python train.py --n_experts=96 --experts_per_token=6 --activation="swiglu" --moe_layers=[0, 1, 2, 3, 4, 5, 6, 7, 8, 9, 10] --router_z_loss=0.001 --lr_router=0.00132 --n_head=4 --norm_eps=1e-05 --rope_fraction=1.0 --weight_decay=0.0 --schedule="cos" --seq_len=256 --z_loss=1e-05 --train_tokens=611300000 --dataset="wikipedia_en"
Below are experts of layer 5 (counted from 0) of a mixture-of-experts language model. Rows are named router (the router's row for the expert), gate (a neuron's input weights, with its number), up (a neuron's input weights, with its number) and show model dimensions 0-255. Each number is 128 + 32 x the weight over its row's rms, rounded and kept within 0 to 255. Numbers have three digits each.
After each expert's rows: "gets" lists some tokens that make up at least twice as much of what it gets as of all text. This comes from a sample of Wikipedia text that the model never trained on. Tokens count by the router's weight.

# expert 60
router:116100148088117100132105041135089127110119150106171150080154143124147136126131019121105109092107139121130128123139114141051131138066164134152111141087070110074095124107076172108122106156116111131051159088127146138134114130094131157125150151176126072103103095133125144107094189138160130104119128088153120148167166138123168041136146078145163152117130119121073128105044151094061177199188092078155110088098163116114129141163147152080160120124155154126125127145143105108115135131105081149115118125186104123108065164151204143081117120099125075082145126120097116114119159106095179176145141102123141155124169169117148140146089099154090098129151105099116140134167161130104110142176158135129094152101168178103059085168125116105123197108087139106201060096078138080157083078096108
gate0:184072116150105112133152130143056044183164082123147120152103133089105146101177158142125164131131121127144160108095069114143092098129150079132151097140063101121101109165105129147111127132117122163184132102133103106113118121129199104150175129162152115166085070129127162154175160093097144163115125127165131182184141100152106121080128131159147136102116108150108133106058174131122173190096105082088059152075126207218152118136167136169143135164129145166116103193135122111114184152162132101167126113131127144147141124072170152041127158134097116195160171155120086184085179117077067149112145144141166188143118149122129116075127127091083156144123082092120131143124113167078164126148115141091153115174130110106171104173167119148127130079119115128191101126106109047136143100167103
up0:116123168086143100133136114124179148152039187096125133099143086107145105138119135133025064114107115170144153098109077177116153098093194135113100063075163132117133132140144104124142125098116109115139176158118112195119156176129140108118099133147112123137212130094180126080136131134129094154110142094110177125150158177144110167154056099123120154143161082089128173097079096084099147131174066115176119158092116106095111252139076135066122088092132147146149128178120099116114114132107116138132141131207117088120154150129169146167170089076167094125137150134135160109130086121157097136090168139032159097158166147145136118136166221152154152154113161074131144105081168125148130145145094101189139098134130086128136142116142108144113110137119117108170115145091077120154129097171160
gets: " the", " a", " The", "'s", " his", "The"

# expert 92
router:112108151074099112149096129153100092106101146125170167087114126102172159137143083088068134124089168151119099108138094117077127120061112115090081186100175091131127084109150163086088125110112109170099202015169181178177116121090107185112196164136085106109130091163112168121098191120107075142131103112114139138165142098128160104085128121173146161142132099102103104116089136140092130180193124110162127142135135151059121136151134118123175127120158160070151093160158085164129127132099113146143153145117159109128125128123122104128139118108113139124107128173113115119124069075134140144174103108147149169147152184091066155096116067166082107136122118127060140062123156176126099049187171149150131132095154138078059159166072134103104154121077114113184121104118177093141097142078096
gate0:119125104118091117118116114121098169125131119105116117093127124164118060076126171097146138132078086176146173146147114114078122157105149134173118092082078096138118079064171085131124173117169154131103135079112074115113066083161121084113210132128113127099149196112154112146065146132107091172092106098103122134137164092103096116158064174081108140162091091072122137127165152129204100136109169118205120160106140143058136168181102097139074137150155123123078141109133119147128147108096117100135109059122110089114153162137122105095094114141116114062209140154081070101097149136165183089115148153142173134121146172138196142104123085096094116093143127101139145111171099115156110165161129156090096096155081097139108145111088076169192138143161118141117113133193194148106111080185086
up0:098070138135122096129148087156124095129148160152139141147147151156102117117151135156121102195162102073141097119119144168127161133158129069143144113147174150147075125089044195082178095107176136088102147135138118124127180130128119096120171097173096138112131087156103161093127073189150136153170126142164088133145125128162109075065156113133211081142105159149144099158087064072079128069080128133094113135172096069140169120171126137099089116119141136122162123088137162107066081080164100124121112140142111120138148075054134124060162117195121141181143087123105128112118132157143076170157133133159101152176123094133117100167143146124149090133103084156111125123090054171090129158118086170111074164092173130149092169075113095111129083155111094109159114026104091149128108136137172
gets: "ing", " of", "ed", "s", " more", "\""

# expert 57
router:123129157064132099177100129125114089171125140147125121052098054042165116079113138104161107081022119127107073154164084060118167125151131097125102135112154098113082105146097161127098106120105092171107106099140117178120132058094071132081136111156105125092063100163149118098070150159107102111127049108143098138134161148158115125144131150126113157091151126160138109153096141112081110138131131111149162123107129102116157166170157101082123157098172129110135077110177103130089132161098097183087087106135153061081121150086167149124146171083105141074175067155105080122134088122084174164170167114145136120127165138121158127092064066096134087092140099125132091066141122158156118071164152132120083120133150124086110124174089127141108123126101156116208128075103162119128053127134119
gate0:160086141150162133139114127119185111187099118134107108117086070092104141158176163141080156191025170118106182142099107158148207112068116110130134173161123124069123176187112126162123133103112134132133117089112142098155131153116103111095124121151126109164143111076085150112139072120153143105065129134210124095122136189156132110151111104134119135110103107157176081147140088117137171093154047148081133182132168135098133080113104170160082136117113167187074093172149117116103092126106078165185107167170120062093135135126147131150124143130149174156179117117157160180089113132155132110188152155094117169142147098192139087049089198165148096106087155121102097206149137124177123125111135115097101134075156120105118137111059135152114121127167107137125135144106147115116157175077126
up0:175118170138092113127097103202124102093106177170156107188138121133156094128086153096200124105167087070114100106127103174109157160153118120162127061092145117157190110069105105128140113123090082086150132160143159159177162166132108149080121082165192152064138190105131166118151208106163123133124141125153091131139127177099122189134083168076144118101169087140135128112156138137139037134058127117228140080149141111153135127163113179081060146131120089100068126119134136126140136182137108141093105107118091174141109117101098169077112104137129106142079129135095137104165120119146129124063110094061087121098121146127142150153150122148075095119104152089174090143063094160154165122089151124187103142135134119162142159114171127105097092072140199130135127135158134148159092124120089
gets: " |", "|", "-", " ", ";", "1"

# expert 86
router:115122163069103106166118105144125082120132173100119120077146110122177108127162139103110115129104101159121106128174098115117150091117132135140113162097080118101089091118093133092092196111102118171130139093176134175150117097115126122092132107127103057128076143149142171051113186148127120075123082056125074152143173101154154106112143120158105115112126129117124119134087142120072123158123086098179096149114142179148139179158151138140182178163118138132135092158140092122107127191099127210124117078124109066053140167027170138133173102120195128122160110152112126069157132094130162126135072087124087155120182149109129169143146122111085060098149079067102138102127124150103094142161098159114056109126182133086113107134115112084059140064098156108115147088133132071133068075133063
gate0:190148115093203136168186106151109140190113109174109146163112093144104148122153135148126132080142118082129144145093061085091126152142116097077131190112125125130132112132161169205078150144115087098145127165149190164118098119121151060144100189105111106122104145108153124079098108161096103123141096138182093085142093119067068145115099116094127127144160194171129069123132119057074188129140116101151158059083109158141138153107160111125075143169127155115116070127125139089123107121104175142031139147056138131116138122098127085073126151106124137107132082141105111217178086098155125133053185081160138053127164136124148157108122133138114178112168176144081115158170147114116121179127131144091129136110125111175129073114116104115063164116160124108116115165130073107127130117117129
up0:149146136139138145118113112113180118136103114141097111107104068077121148161071100101154061160078131138104116133118135193148106077175102153121092158124133100160057106158134169142197158136124064133129126068207081127123133103175156141098100114116128183136135116125133105106128149138109137127108145137095146135108131113146134154089158143191118151135122209121110093124177100168119108081132126109109090187131165130127145161167171122088137162217133198191122132104118117138113078148192130117122103099062136079190144128137170175108134079143098125189063106095112071071128090202077146101081050080119153120150080131120105176149123170063171109117169072097174072093119124117112117160167137167127125120124115163110133151096154178114110188112137123064124116165138108114140103125136145
gets: " |", ";", "|", ":", ");", " -"

# expert 5
router:111108128111114105167124122137108115117107137129137151104088140109092132083173055102059113090084102098138118183160104098120181121132156113084128161056154110094114108088140162033077134116112030162107178106136133150186102095097085123111137065148118072080105187145126108065110201126089113127114113062163119150167124125164138114126134094141151168103182134082096123066128123127117096153168072118142110126116142140110148182124158110067148161117126127127150100131157118105131144194106051155104102094194154107053119164114119168091153116105102099124135103146128145110123139095124127137169136131140130155144137175096099107164084066141105071132167112162069174079137129166195117127105162146113106132097203133119092106166050099121128144133084138112114137111116159114136067129071087
gate0:097092125100112156168146164083123115083124084126120144070130142085105121085113146092129101141161099105138033107144126115136083138143155156153151142187148112177079148169131172107079176147145139140205082137116118144072074146127125077149135082122068141164135156125113148121167155186116127159130152159127121141121161123075153193157159127078096223116166122159118147140163172119136129129122028149100142077135127150151067109081118141140121108122140141168186097121143133069163146137118123152161155166149125207126178231190179116136135102128149192097079125142156119163124165141083081101130133075089079106113121113126168145138137123137088086113109160099142157182123150161187164076105101146126146169107164172136133142112148165192129131157082137117115094123109103103150121181174141
up0:143130132138116085090115114173121191154200152185103118126146159190119134168100182173133174154179124156108151150089130140060091129147195110127101079170136178117126119138112095160156121141089068098185054106119138120162121112099138163090109159165116162093108101155086160128101130096040119146162141095103087132193137130144115073115113113150132116151099118095113082142121096114136121133116199112142179166072140107148123152082150123092141127084099104092114148139167172152113136095148195116184103109129154125157106060124110096183131156112112143124191087061095151142073167117131145144138070160091141134151143113095099085093163109142155142137088189127165087102106116173147109143116167113116127099137170115162125084137130126090070033097103105209155136081079149163085127089119149
gets: ".", ".\n\n", ",", ".\n", ").", "==\n"

# expert 44
router:111064151088104111169102095135122106110118136117109143109144142087151101095135101083112072120100093141106123147126117099120141120102097116108111148126109123088112098112110149011103197108112141172070137101144145129140131109111112165096131110119116083125110158155138159043109135132133102119107049111182096133152169106130117080126143122107118139124132122128139119127098131113111115136143110105149114169120152146135136160139155112142167151126149168104149100116125095077125131153109134203106118096143160093057132106066175135130176096075173081089131117181115177091115148096124128210156084048141101197121186135084069159171152158129061050092113092099073164086169130128107123120141122146123110164109221148064107087168100087084078133123119199107130095090117158049153060105133118
gate0:139103150130079110100165119157140157150168101136151106092103157154225183097181117158097091141134108137168097102116140110133145098108147152145136118114200125097081095117139133089132142154126158052078184084167093103107156134169109098170069143118084146176088175163087166117058176103112131138182134148112066185085072081108073107103072155124098200081111089134112138197124099134076113105122084097141045141128124114106147107157135086131121123131139153193123180162112090083172110100168129136115084051142129160115191137070088125173165133114130068090110129153158136140063167127142140150146137128133154170114123130118119110145124179114151143115170167122164156134093107153095144126200094083106181093095137158137121144100149180115135142161093148110128174123119121161163108136151120
up0:133152132092106177114109105146116086101135129139152154127110140131079098101150138112088198130146086086105102112094147163182155164124112166170113123055087139122172097063068184180164144110101088086130136134141162173104133191165217131094127140124108081173178114161116141095136092091142147132102144119221123138142171137168159153076108138146143065119197157165113108102155106103156082121107178128160178150093175138195149102061131125106109114128166081088082114179165110110139142155145147172143105125138099065110146109139176084127179152150099111139093129162121142135122124130159082116131126127137117109172162175132159145099126162142129116169147100121068113174097153140142134159031050156153119183081082136106131114128145124158160213110126101091133074123123120134097126069148142
gets: " |", " |\n", ";", " ", ")", "\n"

# expert 58
router:150084187080113101128138099131082129151131130109190165135109043004081159151130135089135092142069125153051081185134113117155128127115138090110114113119133093070103125104129162126094149123087069162109138140172123151148108118081109158115162082089120118144097118151127155068128114141126092127097129117180082142179156098139162078077144055147158160167167055127118106124027123124133134119115092123160149163076124112089130114134142083161133183059126139117130126133176110128148147135100119199074127136131135050079133126079188178119151137109140092112165101140111090096122118083108187157179103118135142150133118173113108116129130094096115069112107089115129123118151160123143106109124166131103116200133176150084121108157102078078080149155109150101166071118089113130165146140135112
gate0:166114098084149119125105092142090155187110122092132105165106095078152103154089120115179156146112138166085146153142175082102149158103147097116091123056104147134185165093097167154140153122177106136083129161146171145092128094140135168117131102096156097114160089123094112094145136090139079099100129162147132041139074108117133097113151106141161125132147107115080184129107111119146131164107128129080171107136071086162127112132167104175083173115135195101118180189137142178162103169109107177043115133123105058129102136137228090142094167185175069098098153143110128152098116131136101173133134115136103084108107084155112086085100127115110128134111063098085146140143119162092069107149153161119133222194146145098145133123119075165180164133107146098141134190143110124210144104116130
up0:120081112134129162119132164131158128168092108101101135142139126096171161134147091186104198174087157081093157069118169153079168133103143124181123169106169196133194115129113111139143187119151105117169138158097110095096138098135096167139050158140102112204163130158162108087116147113109145068086073114181157080091090150113126112145121182114134141107101087118114199086159120105146117119133144152099123106147136138163141079140146123167066094148126132073134144101133146134134111126151109168149099120106134105075158135103142077124064101162146062161099113084119146114147174132103098111105117192190126120098145040150102132142125156137155148100070143066174215113138159141147147166139180091145138203074083154160156178122104078142146119103115067097128157164154179169140129144154154
gets: " in", " at", " |", "|", ":", " for"

# expert 51
router:131105149116123102177103079085085146117060211093180164118146164117132139131142099111050101103100092149091132175130092106103120120125114077093133185096125083122132053112076128117119169122121089157053122114189137159148103103103128121103159145099117067108112087173146130128134137130127112091093105107147093118183156076168174131092140104063091122129172143069137118107132165075125144130143066096138097157074170119060160169132164106134122161059137123109152106115150118080126138148089127130092122090128133084109103124109121084104150123130200135145111102170108145063114137110122114153165137096139135158083126151087070136123104123128084091110145014122059149112155130143209080083167120128118094143084149129053125114156085105093085166152079145077125096095128134115151142091110132
gate0:111103172128183130174130078124109136154108154143135111121095145146079127035173183132149108162090195080056152109138109189158104121116155114117103135101170116146142151147081143113133138146120092170112161139152168165081107123147106102133167141098156103118164151143209117144175114104091062159143094193135137106098100098113156101182148159114101129056167109156052127134123111090123108133143129110123099169184116107145145155147082114059104120074134096148129133101096152102131137123120077184113111177077122086049112114102114189114092150140183110140173125138094163144183129156166074179123165158067088136155108129139084134181131184160104132079192131118125111151108098144121117146136099142109145179102126126100123127124114183173136195124127042136087110104116134114084171054112138
up0:184129145148097097099091130192105173102140113119171129144127166121142088184151138092164222150068097142089174153148090158103119027124126156118117198114157119090083106151112126106078125120167156139169149119144127143127143130140184156129135112120127192154138170078085106177138098166155107143073081101176082107104150157086127147149124151161104131174168138140150105142064115097120134172177155194185092086117158182088082158124101150142127104124138122068117126118099142128130161137126124128167150093110153102180088176140191097106163093133122093119138104111181153096185112146095212176128096168113171107143124121125147142092132105155163147135108139184091131186089162134122088120124170110126153101092093165096152171107106098108073108114152136157085124071061091148197167119132115
gets: "0", "%", "8", "2", "6", "5"

# expert 55
router:108089172112074121160176105087157109092066163147108195137113150132112127142147132124142131108132113127151084178133168144124181078109199123104086137073077101138095095145026093089102177079077122109099158096116152138129144109109158164097111088129104127061114091141155201021113120183128100123112113101153054136172192104150157134077155115084169125118151117130068082112119136116104104119183103064163088147132175161155170142168160133072129137109141189106156120212144091079150136160145138136105070117158161123124104176133177149080130165086157053135130114139094114133158128119112149136158087088151090148109131172106125116175116132140095131086114124193112111082136138146126106116107166163078111169125142138141123134160113086099099143102112123122138129104075159093162090102137150
gate0:132102133167063137207119125102130174195157146069163168127112135104151151117160151097111141113108169129132161114100158138149145145120181128144130180118108092186102191163124190160139170080070127130169059172133126118127161096060147140152149091121147123169094174210103168080059125112132082150127122109073154123158105141079150148085141126166140162133087108125158150105091090126052106142135136129123063132104153083165091100105123171154156176155114087136119094155174071141129194120147162164137058127123135163088097119151154189161116141087137120151117120102147163131109145143124176151133094109074104074139174130084118136154136097107096147117126058133119100165127122122089137069109110154146093161172102143087116160185159128168154143121145087052149138156085158195185120126094155
up0:135168135167125098116133134124139175153131174084117147196114107120159124126130211131126124147119119146143110145099100144129150143137127157152125119097114118105194237130124109114155131177083165119129082134170121151166125124093162107087127098133169102127086210220107158131086165128140126120132143134083091108092091152108123142131178096152091123149144168134158131151104163103079141135099126121126104073134152109209170126105095135138136187138138107165097174174180103089076175115143146185098131131146138129103125103192096137114096132096142073151090136089147129124038113154066138065104096095103081093137136189129175192138103073152095109136193119063148115134142080139155146121116068177141128133194124174102089078172153147165099133129143087064200146122130139151076141148143132
gets: " \"", " (", " K", " Al", " P", " '"

# expert 77
router:107078153074115123185145126144085117135126138069136136150130119071084124068135153133072092114113091177148090135164082098108155110081128098131130150101107107077122116112099135135115215151071102126080190102142159156138076111103085167089113103112109130133107114120094102126112093146091115058118109108155043180155132081165132086129115081138122169141210080120057124115048162117128177185093086105146164163106145105080159155159124153128129129096145167091142120162179124059150130132116135179124105156134105118098070144126188081103159128122188090151164137200095106109107087117120136150192133089143135149186161169120079079157132104164111127095146115118092150122135129139129111101090111114128106127094197147153114093145113098135105158117053153113135131119039155100168091106148128
gate0:172141188118145133130100092122147173168143139105101110151071049130117198105062150116096097121124140131147135073138116068121123082127107109130206103121123118179131099122119106099068137134102122110184132133156143085141127144091165092128154127174124130185151141102085119106116158132152117193123120164088104157086180179086104161183127100115127079108164127066111114140079093152123186130168136183106095141133190170071172163085084158126177136104096175112148111165079124141159173157173133109210164140154114156107164150123149168117218105070161122124118150128117113089101105159088144159043130083170196158138097116148127116072153124122162099131171111100139155130099132173068121090106105134100122112134122151174111135094162154072183106154075149099174106118122120134146135110129075
up0:160146178122097154093134115129111117106115127182138157125174167171142144153167141071148189097111115096133082166142121117209097167131137151121079128126092132100111157113113153176179136162128197148071127124084097122161128153193159153128175109130121116098115164141174129149122121087083197140132163103122105059159119117121131091076192116117105148161080126135152119157167113140104099083133088135181101140114105170195057103130138062139142103087128072091128089069063109197186147106133155135084143148142114104103108111091118106114081137113094138155141114133144143137160155127141052133116125151067133106107167132078147144118155115163129155126120133153091140126093171081169066134114123105164103140134132092122064173134178176176055150023167130163132083168128132140053150131130113
gets: " in", " of", " on", " from", " In", " at"

# expert 18
router:133114153126120127121113152085136103123067145122097136086115122143105132101189117117122043093115128119094063129133119095083159132131141114133057149124078056073093094108055088151037148113137098130100145120142194157142111103101108177095138111185133138102116104146090165088087124150133113080111130105106112184109096078137172081112112076120153138150151123119113121099133143110087126121135095082160121139109172139121131157135134174125164177064147165096177130185154116111121142133129109147126072099159155091101112146125200101107104153126102105126127094151079176069157167118106131163130142086134144131139145153082161099142107148151138118060142163187093145029154125198144136130116142172111098126113216111122095111185093073140135140062100192142142092093088101086142074058163140
gate0:131152176049134198184123187079123149145107121077192103161136157141112130163161100145179081124148085115093124101140118105156146122139136111104048184111112048110112135150139106136126120124099115106091118066151133100152132140144143160078084175152113136168170154116085081116139075177112072087132177090116131135080146117119115098094101211161148116122159129084182075217128160095143146082161099142086101109157104115098117137087182157131185158061086151152117103114196143101110120126150088063110162105106111184164150113060130093118108126132132075184108185173140145163095169123157125126169097099144098143187139136120081096137160108139126084117147109138135151094106094136122136176149102142049110139146167124139171114133100140117161084120093169133077130118139113119124138111185109
up0:142152115073180209146096158180106152190108176145135121151112161094109169152107139128126126076091135141078108127108071175086141136121089117092045198095146091124134085106118074132112121104138152117179158111152121159106103138096140069126142137184132107150189190146084040126102076130128060134124128051130160092142080125126169134115091171109128147132134092104117083136119129147124142087130096124145161136136126092135125123059127158107158197071117120147130121099163106168127134096120103053118087083100162106133176141042147060187114113152158073172159131146136154117144156158118151130181157110140081135136122114145099097161117172120160091148120096115138099155088131134058103141147131151084074147138121149083150106184134147128149130147101103099057157164174103156117157127155059
gets: " T", " B", " P", " H", " C", " S"

# expert 32
router:131103166127100145151121123122088091140102146063073160131114155074142085082137097103109131129146059131133119143111143124162181088123168095119141111115096112132054100093107148129102133179108133140114148106147127119148090096133080154134154110124118110127111159188141135118151158118138040098121104086129117175140161053172166143098175121106126164119155061108069123090061185120156140152133124119141092083098193143063193145146157138103110166106164150087204119161142102088176180104127128117137089129173131145104115121059140153083087103123102096127156084142075099098102132101118137133163102124129124164115209210079115125174103154103134125132220088131156193095139089159136047116118177128106109133135162161121088142113146101122106196120123169113174164127097147116137105107127047
gate0:106099157146075129174142139130135177104151111115143157092159102084145101157127115164170118121138157085114166133122135119154152100086149176122163057106097135157126100164138138086094118180114116083101085123145106099177145098183085152133121101076134137133194189172139135107145151103132065142103189145146136183136193120135148161109200153135118184136139138116150140185076188134164096166175145116202189117092183155141111133174121130124106101204123164114141182142161156118194166128094117155106106128169142196124198129150178151081105160131068111146072114134153130121127111094155141143150126150139091116165173141082087157086115114177081145084116099134178148165109123117124165127107221082137107142117124131104151104117166142109052153114158068175110149188099128134151097152174104
up0:119108079171190130120072156080107149133107139135087105180127115168077098081133129168134099150106191147194089151107092160097118108152129066149147094073103106147079140082124098102149139095156134162147158100171146130096129133109171120103148151205100109207071081145093079156111151133166122116157082121144089093081106080119139130166081173118153103132096107177089084145133148173123196083106120118114100157154113135157172078099114106112127121076095091140165125116133081151065150114170112133145137145169104112137116179108126156149146081118126184055165150145085085130148122100145048123134119120176123142081098150135095110164159120087208121169112154113162150108152114139146092132120060185165087076186154103121139065151148174154172113097144124128146079108119177132130173161103143
gets: " ", "–", " after", " not", " before", "ust"

# expert 40
router:129105146117086097126109093140104144114122179162166119035100128131146138103151098091085139098106111155076138131172116068061143123085149130172089147098142062151103144109136171103075106110078099141094138061151163134179115135117082189101196090136092112058120092159078130138098191158155105089135073122111109162166180103160139122144178123160183176148132081087096104103122154108089146160139096137162104070126179100152091144168159109104153143136187149099140101130140087108138116119114097149132147131155118071122108122110122106113125109088113122146112113146120140105115109110106164157168101112123103192098200158037127141125101078100100078067148122159115158111165164170117145066151144107092162138137165146103105161140131099058116150099124174122154098106143155039149087103053093
gate0:108110100152107097138144119120126134082135062204146066103187156112162169091073167071149134149149118136107170102146130113108145121129125195106115142106169126133158128117127151116093126067110075155099104096145142181179199128137048138105129063155123141107122169141119152123125158125165133181201104164160169096115179182122153156124194127149102117158158134175065142108115106147083155154094107088081113102079149118104067171117143140093149154133137111172106158073117130142096198148131132113140186169130103105136084068157139122104167127131072128148119119102130157126182125135107179108132129137152098105115116104080159108080135165117171107094168179139082168155113122184105133156128100119145172133117145112159123044145110178150126154114155213132078171085154161078156069138086072
up0:120102177125153162143134144117148125155123164088149185165059071091124137217160103152115108123112101126130086147147142174170136126158153112134144174128198155148126107135155126149199161083125188105159129136092078108071091117126227121121137138099128091182119153138099158129158138131098152088076116066109128130115104108109087086139097134093169148143092122121143140152134124121167128121189133203158166168121058143174182109119136125146102090106109115112178068156141111170146084110107144124095083092135152183069154155114136143181149083118202104131149117109128148094079095143178092137078123139113153161114108146151107151184103146093053159145102106118174096133085150067144107107095154155124089103124079176134135141117135126128121082104112043124149114196119155195163168121187105
gets: " and", " the", "ly", " or", " more", " also"

# expert 95
router:100117127124089098159082098119098105089113147086145129130118126096080199114173119111123071069108077114096151195126109101098150082076205135147128133134115091092087125142128183143081111130108103166030134061157156156114124123129088196056156066153099094084096154152049117121116153108142116142118112094134119158145141084179121085138172110097154202111179104110049095122138132108124151129161075141151099143119137126133135120157158138103114136109139141094131102167127118132128159158111074153110087150144079058058110100083165105081185204097094132154177130130082130108110110104086141155144075108166119137141196185109140164141047139100106131110152128148115143119152136160097120110158130152064095148138171143119130144175104121100087143123114153134124115086130128068115126091065135
gate0:068094130118164092072100127099138172112055124081130137144138183121135161117139138173108116120132125137098159143153155118130161118138065171146120057111080066149121126142134103117078122120170130130079173113145150144122125156074117188152164111139096118163175133179153092125129171128232164178119093096151169085184114132152116111113063122103161170080118152175130082148154127190137121150150109129079099140152150074075154168112079105119140088148209120137096150137160157108111067134112074098134189100160097128113190197147127149145143150003150115143107178101102173101111166136112115139109054127153134177060102128085086152169118093126165125130126135175104151114125083122120148110078162124111108128112150149092123123109154103124143152104172124112167139108121119116098159178087096
up0:165125124118109111161160126160087118166193132159153136082102098103093107145114142100136160129145109054112085142110111145161077159149152064076150131143106148121147148062186152089172143161140152150114096140059128141102124102142118109150102093163135128137058108096125140168118136122068145108148130170126069098080082119104164106119180053142119090160114107088163153103061137073086079165108136128143165095092146187147064062099142170155111150144099132140192116097073076130154174143182180136148104152093140115118117100132114140088109074205099126082176087153129102123131121148166111175118165121105117118207112146146145113112158138130098113114105123102132116166172131094123129143125137196141137124138138110208081136101118111090124121195023161142138077175112124104145141065148146
gets: " and", ",", " or", ";", " to", " &"

# expert 63
router:135100185128065117133151118075085080130094155103135170079094113048108088107134065124121112132090101132130096154118119110160121134114135114111108141087100107086089108112100137100105101086106107172099192061131196137143135106122125199102135129176111099158095143148116120155119152112109043093099109078128126166121136117145132110103140095102184143104126138106143105128137130110139110127141086116120150123112179169106123119157131098113141144087210144068201094122160092127138201132123125147085089131147097130102069117062192164119128135114129119100115105157102113088108147115090146221170127105160106156148181145111101173180111132133131110118133101079128166054144131188184109099131192144098118144078188128080110108139118090136071138135112133135127111116000142067115067102132095
gate0:097152114143156097144107138127130207081085153155147158088078120125084090060100172164118121113141144167085121147149167099139117093095143053105175178098113164145089163123074144171154163218122140108133101102111199139132179164169109168147128093126118082147107106184154121115177118094205095153146094128136146190134129128141161162113129131123152142083164106078189107111091140126130090184103149138176128101051144104121079176127120105144127129076065192047155167168164086168139114124120137110148127138082111135078152089089128134157080148133160140103060140153156135097152123114149129119170135154117036156144106139118093080174106127182169129153113169086100115172108092085165080143110166146140177149095098153127151120156145159137108091129129160152168112154123117087165100096127125
up0:030175078101149165140087090186135129130144115151117132162159155075120142137098156134057105154187133146118114130169135118121093110136072108124158086108144096188150140069161128173081108173117133073164117134152208109112118127146156084153171116146121069135095111118080157167092071124146141121133117038132132121082137121122138115148116114123161133108136116056138120177102103105157082133095124142183089131057120107099175157124103094175090154123129094087158176122105158101088077168138180099104168115120142179095118176110149107106164154119166145144128113041148127142075158098159105087105138133078034142180093175114126161128103099117102091119119110146130203127100101080118104132146169094161095106144138131109115189176148168086085123131140067096123164086151129123159139090132126
gets: " ", "–", " −", "+", " Pts"

# expert 37
router:097146146056109084189125071108122118173084163106168155132114105101127130129183082075088086087051108160068102196126100120066127057065121100106108182115075154099099018113098124115105124111097100184078157116163151150153063107106108130126134080099110116113122104216135138138095112133117134134102091127149098137196132075163127104059126087098124149160137118121138109097145153113113148141123113142219109163118155149102136130136171124138152174041192150126152084133141117125108146165068116136121080132127144114097110146115119113134113128132143143103148126142109145118131150115091145167171126128137143140153178154054115101153113106138075109097144093112093157073165148141176113087146166135116127134109131141083096131173124115075137188115076204089127101098120184082135106105124138
gate0:091095111109165134160160081110180187154120116098092144141122098146143125145109120149122117129058141141119101146160135168109133161136183090133146124145105180093154160109062147153055096067090154170129064209144163143138148141094118110090154130163158114153148099203122180125124157127137124159133208110131070096167064157080169110095097092165187157114154131176104108108163078116184193172094178143144163115119096115096116117126075072143127134097153142099152093109103117161112139122087114070134092138171120129149135086104091124110152109134137105134102116125094147109103154161126184136128124111084123167135094130161119112199084098105099096154142083115078169150155137101233076114144166204116149165164179124116115080048140140092082124098138135121149109141129089119112168109111078
up0:072087087095123151165125130129137129151100112145094057116183096155157117151126097139136091075152146143118151159138125085107116187126095148110136105116095186102119135128182156086134139091108150155090128155109191097181142165131178125123141121195143121114163111165124105075113179128191121103093157143088091076161123132088075076134120141123102103140140111198099090172137116136129112141098127097141158076118092135092074162138168125121134170075115154110146081116108139107123111074096068148062120178137139172186115174149081126135143065094150180142083154122127157156159173159164152146103156102167104098095111159108111120089115095115105142110080093153088184155169102095209165096175130097129132168157098155126146161047175130033095127092131116189139095155170103137112087182157154
gets: "1", "0", "2", "3", "4", "5"

# expert 30
router:122101116138130123146109080124117095148101153094158159103089128104099100113212082107071107083092102134095127180130080088137164125127113091078102128087141146101106101090118122073094124093120011171115191136141130125155055084117112167131160089127092084087107125143156151028113180126063113113085057073180076166158139111148156106132149156135171140151156127120045118084142166124086103156154109136136142101094129066148146148131143098083176168104148143133129104139130104134159117163127032129090076110209115132101106139099149123105132115108142127145119126165120160135085098095116133158134100100133143168152117204116151146188113091110076102111137142144118153063144128122134115131094136130100087148082163118126123103171064113107136146123072163083134132116093160087141071116114076
gate0:155098144173204178138129109137123098166101174133110125115156122122097114112141074133075128114140146120142136080149075036175130178100147173126097158177106128141106075146127131137150080141124078139157146160098097053094073148172161150107154085149140149120118189110171173136137084116148182134095105200175137111197106106111120176149156118112102191123111085102096125172131120134143102198162084097092145119125120105108091084143073115175129176117108108189126117137076187112146160165155154121110102152172106107106127116107149131162097133162129043139108088088079133167132126170091107093153156114116139144090105148194191122130118155093149119182135160103116135101088174098111095162098108160111084143134143092159056113138104101101101173110083108168149136119115116079077140082205111
up0:117128097113101146148118129123129119166140101136080076155135133149135170139123136145117083158128114146181157074135079130127098093143137073127128145062117087170135076117097110181105115138086151117121141156084139171135117143092136120113190090102172115113110107115114121089125147127169099146161156096145186086145143116139165136181079095121153134107155163119134160146066130094084111126000099209075175150124120095150193141151088082096119103129191086084129143109170124125141198069100106081154156169125168119088117100106099175125110105107146150127163169106095119120159164135092093133103082122128094157176127154087176083117152089133167158166140081085147174143181185104108180083122102071065110087169093075094100162135156125113140171099143155169119138079151132171160108147090102
gets: ".\n\n", ".", "\n\n", "\n", " |\n", "==\n"